config = dict(
    n_layer=11,
    d_model=192,
    n_experts=40,
    experts_per_token=2,
    d_expert=160,
    d_shared_expert=0,
    activation='swiglu',
    moe_layers=[0, 1, 2, 3, 4, 5, 6, 7, 8, 9, 10],
    n_empty_slots=10,
    router_score='softmax',
    normalize_top_k=True,
    routed_scale=1.5,
    balance_loss=0.00678,
    balance_bias=False,
    router_z_loss=0.001,
    init_std_router=0.0245,
    lr_router=0.000607,
    vocab_size=16384,
    norm='rmsnorm',
    norm_eps=1e-05,
    tie_embeddings=True,
    optimizer='muon_variant',
    lr=0.0112,
    beta1=0.9,
    batch_tokens=131072,
    seq_len=512,
    train_tokens=728700000,
    steps=5560,
    dataset='wikipedia_en',
)
Below are experts of layer 2 (counted from 0) of a mixture-of-experts language model. Rows are named router (the router's row for the expert), gate (a neuron's input weights, with its number), up (a neuron's input weights, with its number), down (a neuron's output weights, with its number) and show model dimensions 0-191. Each number is 500 + 40 x the weight over its row's rms, rounded and kept within 0 to 999. Numbers have three digits each.
After each expert's rows: a language model's description of what the expert responds to. This comes from a sample of Wikipedia text that the model never trained on.

# expert 15
router:455438418445485508464476467537525508560518481484520482543483499416542518518468508515539481447445440496492575465568526473452530464479497536494456446543494484504542453478536446436533476555515456474479496543468488512461537456443472541481501467494546576505451543465539552577479503545567422470473505550580556471549458486508453462505537482470514422484537511538557479452466467548512463498515430525542423530448482473468563471448478526487512560549487475462482456484541503495428437536452484439542494481452475488435557517463557581465420505527478419530475566490505479467464523472559479468
gate3:497425621461477545547458414491504493486514489480495475492533516481526438574512471530490480424443555492554477497490492521544505541469434484492448467525557452412434523555457465498490510518504515470444471497457485492557579444518533518470542505544406534507464468469484565450505467556558486511434550459455474475428502507522472480500603496459514496515458498461444506562442459433468405509491438541539492544536533501466464508460460441437543494519522512538479568460443464515464491552475481566494541512532497490565506483461517508501506529473556491487501500497538492452530508578492476595
up3:515481468487539553489533505481497518507427478494506565469510486529439493534598520527509508596451436463511486534512495494458549479524455462462473494527457482530496515521567496467541556543522429469540485493608492402532521503504476577505524515518458531591512591545553467521455547555451532404526550483486520497470498501529377504430554536503493491459576515560460501495569462559514544515452516504493581472499461443520501523481444517524471474490495530499497529473516498520523470571539521434483506453503457474516435485524473524410480440489495444544501482455437534520442458533490564508
down3:473450443483523474489528546432484548523446578499519554486458532466430525469543531498470498538544535412397486502511553473464459467505489506548537546451533581523439466528518522480486469464493515482422468464453517460542512575505485499487542549462594516506514531522538507520430511483521485555550491493465522556537475441445457518550509454514522373513509528503526475507449473458463514557485503494472531474424507512506483482504446543489544537545476473422521460480640459470507460510463461484537440452483511541567501508462486505446534550498465450458492494460542545520575543476576504537
It responds to: En dashes, hyphens, slashes and plus signs between numbers in scores, year ranges and ISBNs, such as 53–62, 1994–2003.

# expert 7
router:453450464446466541448450460520543542532538454485471511535453485466550527554472510549549489473468442485514535459552536466444545463460543531537468450549464507527539456441529446459469454552467459459456530540454477516456520495462456542454532467509532548499446538476550539549510506521555447441453458543552544475554440479538472463539549453444524448462535536550483481447450460552521444518492440558549445563477460480461538456438473520502465547541510452444448467464530539505443474534439459471514528476458460448442513506448531560517448513496498455549470550544453465508459553457548453447
gate5:500457495493461503433517464428436585515488547519485511504526451447518490452545526484485468530499508531499509509449487549524515451454460475529503564525538491598578501500428442513537469494531517413562442505458410502482533449472516481504519549503471527436484551413448436503483404464527439472490479465501468480519529482462470513534545527481477447495497530523484537482515484528490580499504466490497441602453447534469479526491539485493502509468509525501478469608460492537570541440504481427462504437456482424530540477488469528439513509616470517545483470481515498458472525570423549471
up5:494512510512485548454479473544506540523535514505494497529472451575577527507546547490551510588559457480412423582461533439515485505452393518488500473505447457480495464420567511550470526480512511536489476542546485518497532517485559496493503463472438460517584509503500520505445499545509445499535460541529508486507409571423510470481510497514560504446529543538489432539504561533427484418471459518480467479453532449524506481547458496485541475447461489487516523479460518471451514486521510420490560512573527525419523497387389501472477548488496498481524491462439530478527490438533512545
down5:453546478520576479495492541463524517478472547528505493517459498546527519505541541518501604512507550483527509514509542524528466526412497608500517447476466459564541533495475463471568508406478514454443484442501469523473470488517436515528437531415502511454522503456520536476461377494518462465467535502479531515596503580501462504555492487489494554504484553481554528468520469514435498496520490463525589500474489578516527558542475446509473492462599453505556445452529523550535484451486509538510442501483512446532525485488452509470535418501418495523461447550573498518558574454520520483
It responds to: Spaces, pipes and invisible marks in tables, dates and coordinates (after ″W), plus middle pieces like F-oy-er, C-ey-lon.

# expert 21
router:480439483496459538523498416490532482495537463489487459546452523459537600524467540551495557500469452538517542450505532453492492517492531517505415475519506506517543443478521501487465472517486466515397486515458527575467559414490419523396528409514493516498479558456500510537483563496595478505520470531501535424508454488516476424511549468441592411476556496531480473471460461533477481463508433550520459539483458463479518478490541582469441524498510480498424493454533486458470461544500479518477583468401427448493484486489515541515475522520479502535434517532483464491471519475536463457
gate5:465564511512504526531510533506485547432487490499519380471503460530417469536539493510440502530464466473499581513485455544514502480442506476542490475565452557514476571559498505533478489502464541470532457503503491472536539533551546562489533495478621487427511544463473556462480527440451464503535555542556515508488501485497541514480517509575531481442516524495507476500515481474538522472556534511518510495575534542461518561498460506471507525470487469431424604501457518488545474536527469442544401482526489472384409498506560529531531572523490495506538441477531451599571481506500491470
up5:419512555518492582583503469490497544473514499480565448476519480471442480467493498517530492505491522391586548524491492521568505528488435480465474567534455586465482536500550521478454420492466523445490590533505486490479548502501467502575482554547395468514558481439446464457512523552496486530502513538501479544568447538444510518499451441452490457521565531463465551513510474576519546511559530500526474472481488547435455494432476384450497531533582528544437498522464467525512519516477468575479469510528520447468521501488501530476477552461537533512460440512481457532440522505494494506
down5:508521486516552508548474513523462544490491555535554494530474501495455521503487548445512531456534520498461465470487532491500473536597450508510464475431602507510473477463506477529492370428612476489489439391488444569453514480543455550562570521439461437664510474515574453559483516422488544450530505491499480544445487530572512492522495552482479501514513482522482546578484481479490539535468496501516478553532473521509489488475522508515548476426533511524494458534473507480504532545501469544405457480508481459494493479531466485424482539511463496513531516507476458490585528487512472512
It responds to: Common nouns for teams, bodies, awards and roles, often capitalized after the or a name: team, Party, Cup, Award, President, season.

# expert 10
router:513515429465462538431423468566557570511524426500494497537478407424531566539487536559520462519500432502564494465507573459455534441455516524511474440511526510571536443499556490473496502544462441413472540559451482563451505519435469572441567514521550546457420527506502558517554545533510475458512496477525483512568495481526515496516555478451561425472523540553551470470460507510490512493479475546513471511435461506476503412470457473495454558548493471455469448484524534502425505565455456486506533479497453424474516486480521542502475538458531503544515514551458464472500527486500472471
gate0:497499512501480484542432526531520545529447486509520530493504487507432490493538501457482534557533509486561581472482477482492473513453500512448478467506497477506599469474472501452472499467453468540505489489504470505464427490484550473503477570484484522458517517512483523504414562476530435509478482529472505538486534556472593505537527444495579480488515469474511459479534474523479591442479498511536491492505530577535489452483406555507444627520436477508434514573527534562418532498566539485523514606567481470542436462456448568555487429456511488488551504483522456534557475580444433505
up0:503460566448559510533527458482551478485488446594477550481487535459470524427546501501458458479522454548515520441478462509583550419430500469474586514548520465506430561524505576507481482513540447506528500448486508523519470490502468444457476427522459498508443450555507485529546553559483555513524546448514495478465464549487516421496523473507494503437555487497568462456534482519473549535448444474549531483542478489471503443496566475566523527469511525424488457530461479542429464461505508432428487500535419530537448445433446524547536499479517482545496549435490473517550452545532442495
down0:483451489551511522511414474532510515485455461492518498564465479502525510489511455470454499574491543505529515511416456502514424408509382359426476458482501483478482481504511499421467475501424516461528417541537476471500471498535545513506521441556493515486409508582529493545484444487470516419519499573529492452499481509525449490500465508482485477527535582470553523509484447476525524497558501468464419527553527499471527491520479570579548518487538531459506589495427492533553487446518431514522472475502547431515511490465466510494500483498431528531460465459567507465462535440495514484
It responds to: Word-internal pieces after a first consonant, mostly in names and rarer words, such as ist in christened, ard in Allardyce, red in Eredivisie.

# expert 9
router:446445456442461538447462452512542547535549448480463511545457483471547531557464510545543494476470450495506544450559536462437540462459545533549466459546468510517541460443522454470472458556462452464450520542463481515446514499463462537463533468511533546496452536478551538552521498521550447444458468548551550486554445475535474455539551445441522443464529541553493473448454446548515440514489452555547435556472453475463540456433475522505467552541505443454456467468531536501451470535444461476508529466461453444443518511458534555521449517498505454550466550542453463515458548460546459453
gate23:487512469484432516526470509507490461542486510575503484457577445601517496550494518542513496529520507572467483524464510495503461450456423431552495511508461467469478524483540450421543487579532562437509672553420471497546525496479478498518464455495516485576534500539463470569507496513535548440542543503499573502482511562530513516431502526429517424464507484522508480462556530504522440542480484506444487505457515529467519521489418456544485496473446514598522463463448562477485460493497480493520482466505540485477532446421484522586573489506524500480491453501550523507463450517537492522
up23:532558545536516511559551521535489503496480523491458462529456515515549461500496458503454553414531550492565482532468532544489534495495581521514509510522502495555560472485471482494488458515543479538480539499493442491454572630553515490487551486508523463440473542530512483519425439503456538502487490510541514533502458459497529548444527496527489509481489436494431619505419493537534495401436548466493502445505506476540501526509565518520482525504546504503497432518491493487435484544539565480487418456555465457446638495524437445557508512573569459517542473470466525547497509495471468436
down23:549544461534487458503442511461457442505446455446474559494521563525572514476526466518487430438576569534539492502512520485491444504503498533455527479527493469537524498502463481497451486526483454501411520431480467503429465499540481506542436515418532410456555468613473549515568447486454544487435484550512536484478471502566513510542506499557581487464508453494532490571520547501507518488552512443512515541464511529480578478510486540468522440546489551480489577492410463549475530469569503525564551490559473546521526527531531447472450498542597472534554552525474485529502473501520498553
It responds to: Pipes, spaces, semicolons and closing brackets in score lists, chemical notation and stat tables, plus assorted common words like to, was.

# expert 19
router:472397438467449542515476491483535513509600464519440461541458428463500512516506463552512493516506459433515511487485500453448509503481474568551485496527477487467515462452560476509513473511459508465497478512454487491487547512449498505414513447553486508479441499445609525542477545539523470491502391529538511441521477536598496513502512486469513460512500608521542487479491452578543445521456522543545414553422406520494536455486464510504432499526577482485488443495501524447449509528451487507531494488501488484429519550498563509556393576516470488516532503484457465486501519434508517464
gate6:494512468514515474478486476494497507484447497504445427512545421503475577525448523602505522531456487500563468539476517574487562456548586419459446469588549440523473594523408527488515494557505500527486473471574535479517481537487520488520468448476527477534482510460452503548433474497474437498482550567466530407511455524520382511530442543491481512495513548534503509477508544444544524523477507524541537478370496504486535455467518554490508520423502492528488547494492507513499498498539550521521529454546537448488483424488498569464539550545485531494547446486548456545493460450496476454
up6:482509435499563456528489584467528536484558474506507551502468551469503451505542470493450497537397524551492518498456559406495507495491522498473518588434461503468537485551526527597482533465518493495536468499490419498448583528419466483493514499463529493414524509500561538556506424566507484470538511450485482542483438497487550474459487554576506516538501556550509524485536541527486512432569578509546428486527540579399528468549478509476433480571463461443508527541480489534472483488554501545491513526477485541511526518492552553500491413508536550488488443471436481460490531513494537503
down6:469514508501559556487556470516532505545582484547499450515521551500459475462574582485488556520458510525579493479529543453505511526474452533493503523506489439526525511492525549483450479436561519525529487539468480534510623454510404553440502516440553466542439531472503506444551463508495547473507459486489514545493544518514526541450460478564435562430485529446461536385531468501504466522472535543455496500459543503478514489519496505522515433520518513572503513501538490472484552520532519480526454456528436497486547575499517567549536428477585420503486635483541481468486517470524528502
It responds to: Prepositions following past participles or verbs, such as founded in, used in, published by, shown to.

# expert 28
router:400471475501448558484388477536509540487543513477448445507470509466522495507477480516603453473514455501476513477542505393453532489388529545501471473501481584531501475506464499540443465508472460500453485491452516506477574536465483521526521460592512487492429496504555503518464549556513457472539421531520559490536478477552449438538494482494554433504495508525537456480486505523460469544478485530512432519492508490503569491427471477447473487566532511485465485497557551522480537559428497497478486525468496432466572453496510527573466503573539481516530522503455379502492550512567454475
gate0:450560547516500459541495489507505443598558499495476564524514532463503453512476497455486467497487523491463520459450506462476484548501507494555575497478556434555500511499430473447525484478504481534533432524459538564478508493501524479545443514540486550522459457484481616518523490523514558465499478520549549487488505430483508549472514498450550548480490458519476461472505440564479542546485527568481554513545492464460515557517530506547481429541658493410517490504450469503511518497559514519453421495540490513463497517543442456535484500517536453592468479540473605468483456408549497546
up0:546478496502493562536482428449506538509499507472501434500530426476514519500469608477454517557454489480506550540553535495527511543449482484532498474457541551485528508501484478565546468507591544559487533448544430491524562462580486517453480502492522468471532539494596454474502466584530510477505529475526480528505504559536431484457525526489477437443542506532564521427480535539527497559456525543487514433503494514530477487506524499495547573504366501580553466465594466490519525543526492549483532562494554506515568424492472559433505512488490502434518537530549428484479457532552505520
down0:557499454456508500558537514506488481519510474530537484474532410493508491513534515476476563534494446537518579459501580495515546541493465514538569485513431482506577518518531562452536515615537476472514507536491411567537568540498520543484481514462502507451544478539533513517512527413539538514528518545458495475533530496518495460503608463510503488483479521487506485461467485469494443466455511504496570532446465544450511435566511587583520487487502527462487545490435492488514538519512521453521482531483524499491516356446490526446397574488446481576493444495515508417502491483453438484
It responds to: The words the, The and of in ordinary prose, plus a few quantifier openers such as Among, Both and Each.

# expert 20
router:436491485457509546393484502519551549558521484503509506565479502443509534567499540541602495523479479452532549484518500485451568495514559561504491502527513512529500455409534465461466471525482464497460508550503472480471502511437494567468483376561554499532464514496532520529531515503527479444490487587587499502537483474543488485551523459449498505441628545525498486489431457501497463481531507523507461569511437493454516488439527479512446542565513465464494488485612525479481493515429468550519538426512505456408523560396478490530461546489525463492509499529485466490477516502537480475
gate1:452429474538505492507508496542488454521483525486594442546444466528442445562575474512464537528589507482543440592491465516470436459475476530571518509470467442506531489476456455447415511457516517503463544481458564599485571533580559593469482530517499459500556494491477519487500498467497563557466532454466496526452516497480486459496536467419526545519424466519545489472486509529500418497476462531535484501466469512489482532466434477545520487573434508464498496466494480457513508492435493503510427439448423457454452448510488526517420528546543513458542513521553470483540471504517531544
up1:505438402528482480479518512493496494456507413485561505494475528539492495511486437480507431535607497420562487491454506459494530500487508514499481500476514491459518496487504467457538452470469494527454577489496510587497502502499492579525436432512564534432433501463423462497518482499495495505558472490586469456472582522481470563523505483515437509562502498489475530489562451504585505505531493528486496530503479454441497514512415468500490518481432529420545568518453460510460474565489508497419503447480451444462507531476538453545556489553590466515547580454458529557458478510534596494
down1:508523522471505500460560473518558489472454470463520486528546530486497521542475509513483486496512493553514476536375501510554415487521603537524476459421481502467464606497448446511483555473499481584527488448542515478544523549513484476458452546480568484448473410548470440503444442479478556507507505439561507488527552441485539491490491465506453509473565546435543523546449519513469469514466529533504568548499467495514497473569526473517497542480578517465478531530481458512523553526477546501480467559433553460506551515482494511411455530449457584526547476582534536541513535591487529527
It responds to: Single consonant letters, mostly the first letter of a word split into pieces, often in foreign or scientific names, such as s, k, m, b, v.

# expert 38
router:472478496506464553445483500500547522489499449464511520579437488446524516518516554546511523441447474513524536458504549481434503454455486530541505427532456532489529431431469417461468435558471458515492528581503510556456508492421463548505527514503522561562505493481557585564510481544582417475503497545539496521507471443497509517557541466465514487439581592487490445463440472519458440521529523552546496525493516430495493461439470503560434532508540503441449533453484523512453467541495449462473518445447484474500479546422531532539491541440457484566517529499467487522469546504512460439
gate0:502442523485462511536486579445561563481501504568514425600440480487500499498492581483475431439499557474540479478508485510481485426510461514464479517537514532423508505509446505421464516506553477446468504500411539533482432456493485466447537481522494500501489470444495497488522414462590525517568540514547560476517526457450464474522539510524489498439518471470509481504426501425521484481528424488500570482570538453468457483517505474571454446477463502484559503482439542481434469561497497550529500468421532431463426483551563526558453561469511471494523565491556493526464464532500525496
up0:551414552384482532523486539437515528501485481464524547544444504540456527511498567546498532458499517546507479498483498491523525478480538500419488466492502429464480545460466454447490504488532472400502541457517478550499485504556514530456511523543475468493514490555540462540532477423467455602524547475530511434496525519475524425519519559526543497513515505461486572558454496448527518520466492476505588471540531554543462466575475487519434466469463492517503575483476513515486546485458480484492503506522415466574425507503613534538483544513504457482638551513543434502519487443497513486
down0:492495453468469483508591511546581524473479526478516477527573449418497455451443464499507398471537567511482525480478527503485473503530511474519558483501466424432484489543512511476503525513505497480522529517449644528524433492492522463444491458492477490591513503516531484507497484533480551546489559451431501563419507522496413481526476426502470507508472475448478483502498524500521516441537468449471521509564496454479525468523483458536473514535466493512531557562460467489523609473496422462561509541614506534504511542524441549541437515475489516513486511409495519523466583484524421490
It responds to: Short syllables inside foreign names and rare words, often after an initial capital consonant, such as aw in Tomahawk, ib in Habib, amp.

# expert 32
router:497486463519478499505492508475535520520605439513511491537477494441555517499454522499530510451431434499496521456506503462419490479503499560523490469536479475496508455459543444456472483537507449505493472554477466503485494521467478503455534454516538553468497562474584523511501498494524468402497470516534566463514418475555515412598578465433524472474519523505522467446477479499510482440568448502503445546481468511507520476449493511514473560548549423449476496467504554425491415525467452458504495471478473436473480543461510592493426508540529481552454583530458472497431540521567437402
gate6:535496537514438497508460550469533491486539491469533506547519520478507520521470539515488538457432467545495504496511506553461538449482539460510540530517486491476495498415556490488502520527517544528515486524513577482449485502491600532532460427473469607555454568545550533486476494493497527456478507503504501477498539490464589513555560473496539536496590454439502510467450451476517542504553470476527481391498534519435470559550539487490470497520396440442538523476528538448541509544544556443481480531450505435498472584483503523524498498523651474460461547483451465490546519550551503417
up6:483544567540478515375438552498518514522512484528479509514546485488459462511447439467489489524545494552417507523443465499554533528530517500540483521515508507580441463525515445543457491580519487447547466480511513568543538505459548458474466459508486532496484495430489509461517512417479565454488518516549521479457468486476502503526514501459466495452562479506470431454470578439517539573561469544466517492488508489517523566492472448482528402478455436389539556477491552493582431482498548465463455572470487491527442516501492529462554469415570472505502483432531466485534485533546488451
down6:534513551451537501429527488496402485433426483505528508460496507541557483564536522525424498539534456439525455527456434449503534581505579529470525593491482548461477532538501504553449489545547545469494466529512467518538434497542451475438472505470514480400477506535474482531527524544491496510594551505538472477497492512493492565533542531542502564549433498489507456515550506470553526535472499521545527552478513522552505568496492503505557452476533545576477488522512389549556481456479480500427485524501489553593500459476451501527453440464437483505520480497519482455573465485449556539
It responds to: Digits in codes, coordinates, statistics and scores, plus units and symbols after numbers, such as 0, %, km, °N, million.

# expert 13
router:439448500465466534436493420514565505537567447494443498481502436508565522496446508522495521458436474528529533445534518454439509484438521535604490494539475495513523458425469436464469467540472452504479521533444417516495496460487462484480518485496514494464462541456555514523513522490517440463486470509523493503553477452494556496525513433468542441502555483534440531402423434505469476504458426545568431547483471475444538477476506545537479497534455476442469417431494542435455484547491441482531522483489465493464491520448583514476467524501495433547477536528483488548481526491561429422
gate3:560543521436513553518571547451495525553569494428495538489506479447459547474476476562481476495515469485427561586441524483486593488570448495452471495439503520560483458471429527544520513499516422582581518530464495518499487518507479525539559520567507530450522445492484458517444486541526511485553504528547449530516476445543520499508528508486485450452513529477498561498471547484512468517577524493515516479484453569523542556582529489489509537566490478446460462528496487517522584512439481571537453505428539525529479481505490564441501493516495571477513517473473485480462580527449596581
up3:525491508455516439493485487519510449544541447569555468496465516494493435475531513497465484455483497479563497522511434498451534490465463590540436460450593439506563481452508526444434523489528495570551502425506532508468472562560455484437493532537487475493532522462551498507501446466558560501474491489485473506557500479521526545473523424516620492452482488450463500541523436463462516528563535518463492490516516473643497480481519461461539498559458460500506483491503498443490422468574535462515479454514390447490498478508552495496517500484471526434435445535481446584546502525527510472
down3:486513467447533452419511483445524492581607446565453538523478571458472509502487530471535498507502491507561567495521478475443530458421500530493504488532463516572482483526497472478556472506484514531560485459493513521507513501457467482490540479519462451563459518517489466493454498411437537524457388488518497462520490533480447525440455542520462535486430494526492426484532499550576453479487541492542551513526532516560594443512579468507559512521507458411512547499543524551490394447560455440473421489543438470489519489486526521546574537509457524497524440496443492506510481534496469471
It responds to: Field names and section headings in infoboxes and tables, such as Coordinates, Born, Location, Votes, History, plus degree and minute marks in coordinates.

# expert 4
router:463471467440451527428500456504537538538500459437476543529448471442495519543445531561551465491541472509487539436524527464440499387435509521542441461567449492506487466463564444475493441523476490428455498565474498463434514490492460504476590471522511558423448494502524521551488484520531474456509479543543565476514472446497496467519538460450526463427538498530519431420451491551513439502468471516530493577523480455484572504489516561483467519521469436474492446477557526551469466513469467512541514459459460490466519525449470515516459502468527409547443537558460450487460522449554472443
gate0:429476545539509543510484553516485504430501514402556529450492487488521524498537467496463508500541427550409485458500449576488496564524475546480518462593426496523511522525517387434512464433499508533522510577461511464475478503443533489519475490474538498597493528515447511506508519430491514503476484546522568507530480556504499527478490552497502545515580551480473482481453521450493529450522420551483439409528561418580506524535508458538481535467539523506462513461470490510535573453485498508511613393498473516451465449518475524564474530452489493508499495507474461552487477453481510512
up0:514503511471503487511491510537500498433422454472439463439540517480484502504509539524519491551518526542420520453518500566548496506564400496477506547504466437537434480509543444481495475502450449474512493516513531509510531393487488499468488558496497472442554579466520519511440468505437487561503411474545511528546534482476441539491533449534464538554512430492487576562478417499506555543461473530524516563439504524518512491517482426541534508522530529467435453490513484543476579457434431536511524481451485477495554445411508541411566467451526469513532531471564536487568484505464511569
down0:524533523471486471503502492495492477505500559479500528498505491486495496546477587501481525527588460553509515468482455579481592526466470555494449579558409505479444505537456522509450614431512509468455545598507536443553449473483528538514463539441516516549504474568502548447562452549460514500483550453433544536509453461436508453455512492462406461488483529452434472468458476497479467479536470505457514475520499487512464501494499521431529481446493488530467575460494455470523490450523522496484542560510505491488447477473471519516535446484415538528536462503475558537346487520498507502
It responds to: Byte pieces of Chinese, Thai and Cyrillic script and accented letters in pinyin or foreign names, such as ǎ, ā, á, ä, plus born in parentheses.

# expert 24
router:451445437446462546441452472521548539534542459482464513543449482480545529561464505550549488471468448488516530456550539463445546462463543535541468448547474508525537453446524449467470457553467456467463533544464471529449529497465457538463528471515537545486451540479548541546505502525556450436460469548551549479551437479543475462542544457446524448465539529547483483450454449550518444512490448559558449545479454473464545463439468518508459547539512447452445465454536534502449469536437474476512528471461452452445508511449526561522446518504499448549478558544452463511467555462541454442
gate5:500501536481544454529475467481485452508514480501525498450494534410448538471533436607545481475443470477583540550500554535524508462430582547571571502470470497441503449501522519507444502488475476582425430495458521478565463483555550441527503496484530426502553534503496447498478413503481509497552532529486508505515474570496509446466522521483555493437522530505431526491408531581473472476430545447542504518506501495519467556506471485475543467470485509475492534492421517506545505519521480457553510536442510469482618516488501518498521532470578423501524570520472428529480537534434502498
up5:452473476492535546465519475569525517484383486410535545542443420482526471489502475484510501485460501475511538456514563500584565568393506519504536478497444484479484512536501491459474518485577556499448463454493478523524515540456495428516427459461542467539538467526554471503458406558488458470470445437472491549465511529479500495524504446504485589440484519515510494508494458453517494561508497465538498518489442486551505551495528447469459530547455522488472509504552517482498542499427531494464433488509466511548431563466551468486599494545439468501471382459511471506519437470538447500
down5:492422491488526342483508513475534494464519541539553475485558469451512544513554546525534578485496509545473511545530400459496540507486469532578398537487523462436571463512479512484438503495506522478490515489523459494458527513493508528509508437503414454509495485552548522459514518489452497490515550472488501495479495457546417493534553477483476502514613555548489492519536516448485552495573453496565489518424525485507522509534467523472562398512554499464534459453482439459504569504491483543465465462503618481466544456519523458477498468468469480540503505581584483502464509533519508516
It responds to: Blank or numbered cells in tables, year digits after 20, plus word-final pieces like ade, ever, Jr, and prose the.

# expert 8
router:449447459448469548455448467516561541541542460479467514539455484464544528560472498549546495475472449490506542459557539462444543455468544537541469453552470506515543455443527449463469456557464454461462527547461482520449517498463455541467532462510533539495452543477553533552507505518552450448458467547550549476553443479531473453536551455451523440460536541552488477450457451551515449512489447551553434556473452475463538455441470529509460547541506441452450456460532543505447466546442462476511529472463457440441512507454527561523449514503497453547472554545457468512458545464550462448
gate3:539439518426516539516524514494459536562539496487477480471540517528476528489448539503503481434527463468486508594609488545545489483510472501491484519434586539429532465512442500519490422521458498503505452489481544457433544511487550506491496454545501499520413605469492447504562519550475460454454478535508566527535487446508598448474451492511463547517405465518495453526506509564497508497525493562549506491482521504509499596457549554494505525463463530520492543442495451447489462458510520525504437487483551568444486526521573561594527534453508547529515441497491441427465484525521471528
up3:546457433516491427468505437489481449496500430536449476516513537483546490586479456534491548563542514557436577459477465503476501491499549557469552486496459456586465520473532524474386515546533481459464518491544506500495470485553481524525478505550432483535492517583461482499463505496496492469510534484509507512514550474518482421435499487552502491446518527526509545521529480492571474599464490565570502531518501462528484477456557581512496444493541485528516495557512581445530409496517522525538527483468570465538504507568510498467577528521514532456537445500480491427396510469392501501
down3:486467577498465451496478517516458464605537574568561503504490524483497452483418531538477444403501549491449512476452492492462506481482453496527532492464469498462522413480499463514510480482573498460499545441582482473459522475469467445498510523502509523562553540477481441528568524469481554487564542469513513529531545507399515465441501468469524474437530511417478576546452534450476554570442520422502500555485497516468555529494441530573491502547483515528445525533513529456478564495532531496552495533435495478517545456516508479459435562533597544508518478466535513490553522567546501490
It responds to: Blank cells, pipes and scores in sports and election tables, plus mid-word pieces of foreign names and words, such as Ann, den, ft.

# expert 35
router:456502469439498526423466422528569503519524466485461472525471520499491527524478504524508509477438449475565552486538495485456540425427512556553468470589501528491577461448506457445498467565462478444443534538478497491453557521480479513473508481542553527500438508509525534535451488559573467451514524563582548439564457558511493454481524497423507456477499546539507529451488456512517415529492490564566424538444491501418570470450526492525472544551553450490459474468487527473465469502440492477540507467449464465467481484414511515523474545450515450546506535523482470495479563459572466491
gate1:409526509516491537534577544518482541520479481555533479513568552464460496543513469398554456565445499469535525492491502505521486533461478491461469580543494498476586594486448453511518469514524444495557522497510558474478454416476479562545477525503460531542493465432447551474397413514501517471484558497534474539492463544482555543544609535437493485476502486516522476548468487551482487485443482502523472463572514428471477441537496413451474538453457510524513512408461485562464507557494554464459496481470440509451513490541519485535487532549471503491492503539454442510534512481520448531
up1:435542535568512426461545440478490473501506408515448466533516496440530461476514449513515562473512490537503482474482495434500433501522527578483437545507554482536470455525548496500511543525525479490467462483570405545517602474512549519485473538446461464526463555552493495489429479391525507451496423425582499472540467493511503469523416483471461439533484530446543506482473503442569499528550482484451493451543472555568477505500474426510514507457495510537463431536550486541510477465479434519581530527476507492485553550522511489526540455535550493560482533473558554530499548551526475481
down1:407581469534555473510504459445480431541508453514509488545540509572593480379465463510439491476554527463472549484547549462465505474507524452473545512491493549510466478514505534462456430500473458524507512484562484518434513500470448459466440514418420473507509528516467481453527501477466470465544512496472534588403487428479525498541442470546465464443496514441447474500535493497412484466533529506424481506535487455518436481547559529484478559443506469501515543583515561499446475539504490531513541445538468480504545502529510429488568467478538448546486533557515546546505488513480492449
It responds to: First letters of words, often right after a hyphen in compounds, such as stream-of-consciousness, semi-circular, 44-gun, St.

# expert 16
router:498458481412511543500494492487525554534545464501530533542500495493518528526517468510538515457498433489477549451493560400486514419495491568512510443548493498484603446445531473435466436500455441494506478502488464473513503501527482497468487482518548569519497545457527545544557485503562459407440457559511585496586495504561543444519538465457498486461521569524485468454494485500560431481471452521522463559458397494454508428469451502550463533606529491428497493477475532508497460517444483496514484452503437478501501541468469515594502504493526448549479527520466504520461540449574450478
gate5:542493525531464485478464464509483562526465513450403520570523468474455472486497494513574475501425499484497479509518571464488563507554557454536400567453493407497462539504443482494476503477477520449488517522498464443504473477497628540540577491536465550524522467521484487496501553420474392506490534549476541483512497506531482441570469390507556501524501483525519451523508439455451518487494534553498494496475453572526479504556518526542518538492489510517481532538499545452515517505533524425482454451432474488514458470503504531526480456507581589517592474510576532457438452496519492517
up5:502527530634454517497507449508472496484577530494494514531504473476445477503460494510531559452491492532561464600512527530493478603489524381510472512549537521487474501482427449551525449514516492489486523504556481526520448421506424461562465450487575436541499512448483528489482536470519558531535465542511503466544470509484588540521458484529460449464528429547439545506542470479463530478480507504470550480464599485513513532526525536463519456475513549494517473451471510483543620552471534497414562528515526475474467468537510531485540419483513548539476491509509533438470512532491573529
down5:550553559556507506475624497496426493478504452472536532511510513484428523498460513463538485522480506556468468545521521548511519505546531400510554509575594521499450538449528507541476513483475544558532525486504481446541508466558474476557466472482543483514499544473453470580460489538551499594530489518519430476486473457532519543453492506493493405563540478467425587454487460544498479499462541513539491475556532474424456497526483529533480413503513553518449505534461504514508530489437552525461510473540550517423468495481544513473523450534466549489454486541493585461458457555479470586
It responds to: Periods and other sentence-final punctuation closing a sentence or paragraph, including ")." and ".", and some commas and decimal points.

# expert 23
router:472485511490517565493466475534539560507556476511482502544475477448619571521505535542554528540519438471464567508511557506473500438497507549519457445551444494500519444484496496470484416507490474494438472525480479511480502546487403514477547490476490562483513496545548568515550500499498482456517475514529499484530456505558536515542551452491590466482547570589510511380441417541508439470518440555514487502490436396477538472480529493504463510535532451501422492489521472454479536548478436504549587540485451456478535523471553524472480562551539497519475523554491496441517517527524455450
gate3:446525533487512477498452454512493455573583531502492563456497487503462534529482476533519501509611486543514521534525570513534531555471495521521498488440436505487511505415502536521497513597531472454452495498513502522500514532547483541478478507464461561528533444544443491512509498535443491516452491531476471579554455480507645519534442525504409528493523462540487491399552569489487478440483549527492534488494467503470495469467470516461511452524508448478455388509483487461466537456507482525405507506544492502509523499475465551513502503576531559512487471597518428596462560453536468503
up3:463480508453436396491499501592477544460459466505470523418503547480575503508510518462454550466505490426481487563525518441496496467545563435455554484435437495532518464531488478460515539459510532450554540516510489525488509517482593490529562455491583526557539439441455541550492504444577447504487469452509497442475462482475420477511490486500513492424494516495488381492489443511539482536492485527517508518420506631554510539534472466518537431484537519457528488473425493498466492526567440445556464520495491521505479536481540520507486537510516437557486453489549472465490500475501525542
down3:474506374457460503624476491541390522542502530505502503492594504451491536529590507482505505561528505546444513457467517513395460441447557497517529502502448508539506461513496498449497497489573533495566559496424511533469492495505540458530598497462486478425517561464546476476510525523457568484518524547493551465515464484478514462558490453469495495499527532560523492522511480491522618485446463496496455478485523493475488570539551538574494544453520479480501466488548578579454474494492531483515592564519493493519513516474486505539491500494440509502469584512480522492561484502512492446
It responds to: Common place or institution nouns and noun suffixes after an article, such as city, route, station, -ation, -age.